From a checkpoint of a small mixture-of-experts model trained on Wikipedia: 8 layers.
Below are experts of layer 2 (counted from 0) of a mixture-of-experts language model. Rows are named router (the router's row for the expert) and show model dimensions 0-223. Each number is 128 + 24 x the weight over its row's rms, rounded and kept within 0 to 255. Numbers have three digits each.
After each expert's rows: a language model's description of what the expert responds to; "comes after" lists some tokens at least twice as common just before its tokens as in all text. This comes from a sample of Wikipedia text that the model never trained on. Tokens count by the router's weight.

# expert 40
router:112132162114130118104156116141161100126113116121120117141125120099099158104097119146128101098159095107160087161101103156140156104151099098121102163154151100116155123139099101119129122128157148156141138154157159099109099107101154111097130100155101155100098102100157095098103148108098102093095133100099150097135125120152105099125151160155146116158151131099108162098136153132098133155096105115093134157094115128156139096100161130102099152125136134095138093096095109126153131101098159125161105115159140156112163143153157098152096152127112094163093099162102157108124097099125106099098114097112163145095162147147093122162157147098160160126114158148143125125137122151162099103122
Description: Minus signs, LaTeX backslashes, 10 in 100.0, and odd words like Although, A, last, not, in formulas and election tables.
comes after: ".", " |", "-", " =", " Or", "}"

# expert 2
router:143179151140142138146166113122185082156159147123108102125121102084076129149064141147137131089154099136150138157117147152123168107184095086140149153126157125106131157155086143113117121156149164152140158175166140128091088105119182107098106122176113172111113130105107127107089123134123111132126173134125151125155128133136105121162132160139129128162130146081127130104112172116110143146095110126118092180121116116161149124093136122079122160133145118130108106123117099115163125121091140151132098105160134131158107141141133085104097156121123114141120131152141117128127125147127147108091105082112140119103135115108098097148161158104122133112080148122134136139111113159120101109135
Description: Word-final pieces after one or two opening letters of capitalized names or nouns, such as C-ures, D-ennis, M-ale, J-ones.
comes after: " C", " M", " L", " c", " f", " R"

# expert 51
router:124149137116130125128157100142145086115136115126136121135141124111104148098088122130114108118163107126197115130090097158115150111166122112132109175160146100111122128132082107128145124131143129130140146137126149120130114110124178127104135113132117158116073122135144108107128120118110108113098122121102143052142121114136124110152149175179116132153140152102129132090132132134101134125065108124096120140121123140137153101119175129130109128143135133113130117121106104139156126107103170127126098129142122152125178126128147106125086241134129032135085107157105144110133075104122106114082113082142154123099165128135111140168155137120140168132109158118116131140146132121141121103111
Description: Leading two digits of four-digit years, 20 and 19 in 2004 or 1918, plus similar leading pairs of other numbers like 181, 170.
comes after: " ", " (", "–", "/", "===", " ["

# expert 3
router:112132162114129119103156115142160100125113117121119117140124120100100159103097119146128101099159095106159087160100103155140156105150099098121101163155152100115155124138099101119130122128157148156142138154155159099109099107100154111097129099154101156100097102099156096098103149108098103094096133100100150097136126119153105099124151160156146115158151131099108162097136153133098133155096104115093134157093116128156138096101161130102099152125136135096138093096095109127154131101096159125161105115158140156112164144153157096151096151127112093163093099162103157109125095100125106099098114096111162145094161146146093122163156147098160160126114157149142125126137122152163099103122
Description: First pieces of words and names inside table cells and lists, plus dashes and signs before numbers, such as Ad(rian), d(orsomedial), —.
comes after: " |", " sy", ":", "|", ".", "-"

# expert 48
router:139128142100131133087176117132137106102144132118124126129129122123098186132123142122126139085178125131176105146105098150134140128186071080142132183170139147115142145117125114136148128122129142178134131146188165121123064128047135120122134123176096149099109095089115113123089116101095104121108108104106146125117110117132111128122131173146163144131154152117136143090118147136125115164082151106105101144108148122160137121104177109112099156109117138121115091112102137133145137113110135127104108142157125120109126140141141091143091126126138095123113137157100118122117126081123133050090147119135128129137171157113094117126135128100172139115112176136136108113121115103138108097126
Description: Prepositions and conjunctions linking phrases, such as as, with, for, by, from, between, plus ensuring before that.
comes after: ",", " known", " such", "ed", " well", " served"

# expert 7
router:113132162114129119103156116141160100125112116120119118141124120100100160103097119146129101099158095106159087160101103157138157105150100099121102164154151101115155123139099102120131122129156148156143138155157159098109098107100153111098129099155101159101098102100157095099102148108098104093095133100100151097136126120153105099123151159154146116158151133099108161097137152133099132154097105116093133157093115129155138096100160130101100152124137134096137093096095109128154131100096159125160106115158140156114164144153158096151095153127112092163093098162102157107124096101126106099098113097111163145095162146146093122162156147097160159126113157149143125126136122151162098103122
Description: Opening capitals or place names starting entries after pipes, semicolons or colons, such as France, Germany, W in WJZS, L in LGY.
comes after: " |", ":", ";", "-", "k", " &"

# expert 59
router:113132162115131118103155115141161100126113116121120117140124121099100159103098120147128101099158095107158086161101103157138156104151099098120101163155152101115155123138099100120130122128157148156141137152156160098109099107101154112097130099155101156100098102099156095098103147108097102093094134100099149097136126121152104098125152160157146115158151132098108163098137153132099133155098105115093132156093116129155139096099161128102099153125137134096137093096094108129153131101099159127160106115159140156112163143153158097150096154126112094163092099161103156108125096100125106099098114097112163145094162147145093122163156147098160159125113157148143126126137122150161099103122
Description: Very frequent words in running prose, mainly the, of, in, a, on, at, that, plus during, within, along, support.
comes after: "20", " of", " in", "|", " to", " is"

# expert 19
router:113132161115131118103156115141161099125112116120120118140125120100100159103098119144128101098159095106160087160100102157139156105151099098120102162155151100115155123139099101119128122128157148155143137156156160098109099107101154111097131099155101158100098102101156095098103149108098102093096133100100150097136126120153106099124151160156147115158151132098108162098136154132099133155097104115093133157093115127156138096101160130102100153126137134096138094096094110127153130101099159126161106115158141156113164143153157097151096153127113094163092098161102157108124096099126106099098114098112163145094162148146092123162156147097160160126113157148144125126136122151162099102122
Description: Common words and word-starts after commas, the or and in prose, such as his, which, of, North, ch, capital.
comes after: ",", " the", " and", " in", " a", " The"

# expert 31
router:130139128125142129118134136125149106133120118126121112143118126119104152131108129152118089121137076113152130128130105183120143095127123112125111203146124104109143142138118116133127131124138135153143144142127184098127095111099139123098116122142094167107067123090132114108121130137107129098100128128101147094147129140129096125127134192166156129149137120105112144116123137129125146136077078115128131130109121133150125085096181110116032138120122146108121091127118062125129125101077119118116104124154137150112164143141125105136079163115124096162075105190117125117121113095135116112096135056116140144112165136146109126147161132107208134136131133124131131117141117135160076116128
Description: The blank space before a number in table cells or semicolon-separated score lists, such as | 5 |, ; 18;.
comes after: " |", ";", ",", ":", " /", "°N"

# expert 56
router:128127148125101120102175115158142126136114116107121134129121116110112124122100120151137120116153117104157125160129091160123138116157124091127103169128155117127144144123085118144145121138124126134137141141169141137114095107097146128093129110124131181082066132086146098100105119141105077090086132081092153106132119126167104132137126150189152147180143120126125149090108125131096128136053089119096106134106121145146118093102138133123127128136124120116146116119099099137144141096075168118131098140142126139125151138144145071127100196128121112156093107155119127111116079095138130127067135071123151124099131115130125142192165135099136163130113162129116127145142139124154095094126
Description: Two-digit pieces within longer numbers in tables, statistics, dates, ISBNs and coordinates, e.g. 2,500, 2008, −28.
comes after: " ", ".", ",", "19", "–", ":"

# expert 63
router:130170140143101141129167094122172071136129105126105113142113113101092133128071145172116106115153099137132137145100137143122167096166099110126153139122157101108142156158098137109118126145170168172143147179163167116105126080094154124104119115151088187111117157104108134125090148161102117113100140119150133102133110125144091121145129164137137128125129142095137111121130194143102137158105085135104113193122098113156127108088153120116106135116133106125125095106107103125142148122088158132108115114167119127121156117146166108107124169146122103149114123165119155100113096139141165121066113088124156131097135131144110130148155168111143160138096146126139145153109127131150110130122
Description: Second pieces of names and words right after a capital initial letter, such as G-lor-ia, V-at-roslav, T-ol-edo, T-ab-aquite.
comes after: " T", " G", " K", " B", " P", " H"

# expert 29
router:113132161115130119104155115141161100126113117120119118140124120100099159103097120145128101099158095106160087160100103156140156104150099098121101163155151100116155123139100102119129122128158148156142138155156159098109099108101154111098130099155101159100098102100157095098102148108098102094095133099100150096135126120153106100124151160156146116158151132099108162097136153133099133156096105115092133156094115128155138096101161130102099153125137134095138093096095109126154132101098160126161106115158140156113164144153157096151096152128112092163093099162102157108124097100125106099098113097112163145094162147146093122163156147097161160126113157148144125126137122151162099102122
Description: Rare word-opening fragments split off from longer words, such as st-utter, d-ementia, pred-ominantly, hon, merch, av, mostly lowercase.
comes after: ".", " a", " with", "-", " are", " and"

# expert 39
router:115174132079115158118176113120146082102131139151093092114126107069084124115091138133133120096133098117155130153118122167142164110139098131118142159160171095110134129117100145137138100131152144131166134136169142126081082116085133114121126136136098162107101090122133130117081135117133088138122157091099143100167140082165083138123121148153161133169138152101133128121140154146115134163103095104133093143097125089143124110100128153083118149113111114127144126092061093098130122112101143104129091132174113156102140158162156088127100147145121106125121127126138149133123093129140159099102107069113132115112141144120103148135145143128148164095138139104127134141137157142146100103136
Description: Number words and quantifiers like one, two, more, some, many, several, plus first pieces of words such as un-, ple-, al-.
comes after: " (", " \"", " un", " n", "-", " re"

# expert 12
router:111133165118111136124153095110125106124116111148154130119115139098049123116122127158132132102139069108147138130109123132131135087160098107129128186134178099140138120152113098105110139155130125139110131165141123117138089103115152116077119108174099163100110107134131090132105141099108115104105148080112162109154142119142100129128144138136125122191129133080114105107119175101108114145095063123113102131146143126134147126100164109103121149140134158127115123090122065126157110097110139106157114119165120137127144146124129102098089153105108113144134127147091132143114127086139119097122125062106137115126170111107085095154165122128165154126100159121145123151134148162130077113097
Description: Heading and infobox words for life and career sections, such as Personal life, Career, Location, born, death, name, place.
comes after: "==", "-", " was", "Personal", "Early", " his"

# expert 22
router:106152175102122107101162132144138102134098136148116128116129131131117146119128143137137075086142112122162124137093084156142132088130104097110129160143128116119174119129106110115153110150124161163147128162132135106098111101122166102075110117133118158117106110136136118117103129093118094129105112105097121073158113117171137138115140135157125138148142124104129139116145165112114107135110122140126124152115135139169107121091149132106101136114128137099160110075094128121157113119094159140123108132171129142116186138130175101139112220140118091168114128166115135125112080102139123090092142070139145114110144118133080141204154151112158171106134161127138105119120115147154098118107
Description: Opening capital letter or capitalized fragment of a word split into pieces, after a paragraph break, quote, hyphen or parenthesis: S-ummary, K-alotsavam, Th-at.
comes after: " (", " \"", ".\n\n", "\n\n", "==", "==="

# expert 10
router:113133162114130119103156115140161100126113116121119117140124120101099159103097120146129101098159096107160087161100102157140157105150098098121102163154151100116155122139099102120130122128157148156142138155156159098109098107100153111098130099155101155100097102100156094099103147109098102093096132100100150096135125120153105099124151160157146115158151133099108162098136153132098134155096104115093133157094116128156139097101161129102100152125137134096138093096095109127154131101097159126161106115158139156113164143152157096150096151127112094164093098162102156108125097100125106099098113097111163145095162146146093122163157147097160160126113157148143125126137122152162099103121
Description: Pronouns and sentence openers before verbs (it, It, There, They, them), particle out, and final two digits of years in dates.
comes after: ".", ".\n\n", "19", "-", " was", " and"

# expert 16
router:143142177130107108098150122142162095145111105117108124127115118134121128128106130170108097113147108109132115134103119164130146102136117085130137149128149126126161146143092105103138119147133162194129138180144150111099113093128189138101117124138126163096118141120119131104097105137090081121112153103101123103160111142148115143140131134171125134142121111125112137109159171134115123160087102118101111151121123136185133127097158138103100127140157121111144089099132119120130144114096176122134112136155148124134171129122132098129123217135114080148100099189112135137113090127150136095098108050143148119110128106128116114188173156119154174119112167146145123138110108143156107126127
Description: Non-initial capital letters inside acronyms and all-caps codes, e.g. the P in CPU, CAA in NCAA, D in QFFD, O in ARCO.
comes after: " M", " N", " P", " T", " U", " C"

# expert 5
router:120123139108127118120142116114113096131137105124137122144110123132085151149136126137125124117184126124146111130122095163148165122204098110106111137115147127125130129149089095140119108132144147167150116197157124130118108142102163112108143141187098136115117116101159118129133142098113074100102119116092159043144134132138113129136123173158134143123130121116119133096156185127108114145078141104090121140125118117145146091107174149101129163135134144130124114126093140114139119131120166136134138134173144157128129117134178067144114144140128120133083113133107145127114082102139122046117138122116141128117162122138103127173126136106224149136123125138136105143142138123130096094133
Description: Conjunctions and contrast words joining words, phrases or clauses, mostly and, also or, but, &, then, however, although.
comes after: ",", "s", ")", "\"", "),", "ing"

# expert 37
router:113133161114130118104156116142161099125113116120119118140125121099099159103097120146128102098158095106159087160100102156140155104151099098120101163155151101117155122139099101119130122128157148156143137153156159099109098107101154111098130099154101154100097101100156095098103148108098102093094133099100150097135125120152105099125151160156146116159150132099108162098136154132098133156097105116093132157093116128156138095101161129102099152125138134096138094096095109128154131100098160126161105114157140156113163142154157097150096153126113094163093099163103157108125096099125106099098113097112162146094162146147093122162156147097160160127114157148143124126135123152162100103123
Description: Very broad: capitalized initial pieces, first names and surnames, places like Paris, and day or year digits in dates like 19-12.
comes after: " the", " of", " a", " and", " in", "'s"

# expert 35
router:122132176113132120110154123125159114120140114119137139117135132086106147120088135168114093126140116116174107163114104185128145120143115107126127186149132120129132116124105115139138131156145132159152137146142153105115106124075144137103136114129117169101078109127150104106118130128118079106113121100108147128126117120157090127135131149192152123147133114128139135079125142139090118134100079110134119154106135123141150101109191142119101147143141150104139128112099113123147135099006168114140111132143122146146131148127152062141119237132121114146098098171140141112137096096135144127125128090130158127119170124131091121160126140111140129125121141132128137111125121148154115138135
Description: Single digit tokens in tables, sports scores and dates, e.g. the 3 in 0-3, the 1 in 1 January 2020, 3 miles.
comes after: " ", "–", ".", "10", " (", "00"

# expert 4
router:113132161114129120104156115141161099126113117120120118140125119099100159103097120145128102099159095107160087160100102156140156104151099097120102162155151099116155123139099102119129122128157147156142138156156160099109098107100154111098129099154101155100098102100156095097102148108097101093095133100100150097136125120153105099125151160156147115159150132099108162097137153132099133156098104116094132157093116128156138095102161130102099152125137135095138093096095109127154131101100160126160106114157140156112164143153157097151096152127113094163092099162102157108125097100126106099098113098112162145095162147146093122162156148097160160127113158148143125126136122151162099102122
Description: Temporal and additive adverbs like later, also, prior, soon, recent, plus scattered name and taxon openings (Aud-, Animalia, Ep-) in lists.
comes after: "-", " He", " She", ":", "|", "."

# expert 54
router:113133161115130119103155115140161099125113116121120118141124120099099159103097119146128101099159094107161087161100102157141155104151099097121102161156150100116155122139099102119129122128158148156142137155155160098109099108102154111098130099155101158100098102100156095098104148109098101093096133100099150096134125121153105098125151160157147113158151131098108163098136154132099134156096104116093132157093115128157138096101160129102100152126137134096139094096095111127154132101098160126161105115159140155113163143153157098152095153127113095163092099162103157108125097099126106100099114099111163145094162147146093121162157148098160160126113157148143125125137122152162100103122
Description: Articles and prepositions in narrative prose (a, to, in, at, on), year endings after 19 like 26, and verbs like managed, returned.
comes after: ".", " was", "|", "19", "20", " on"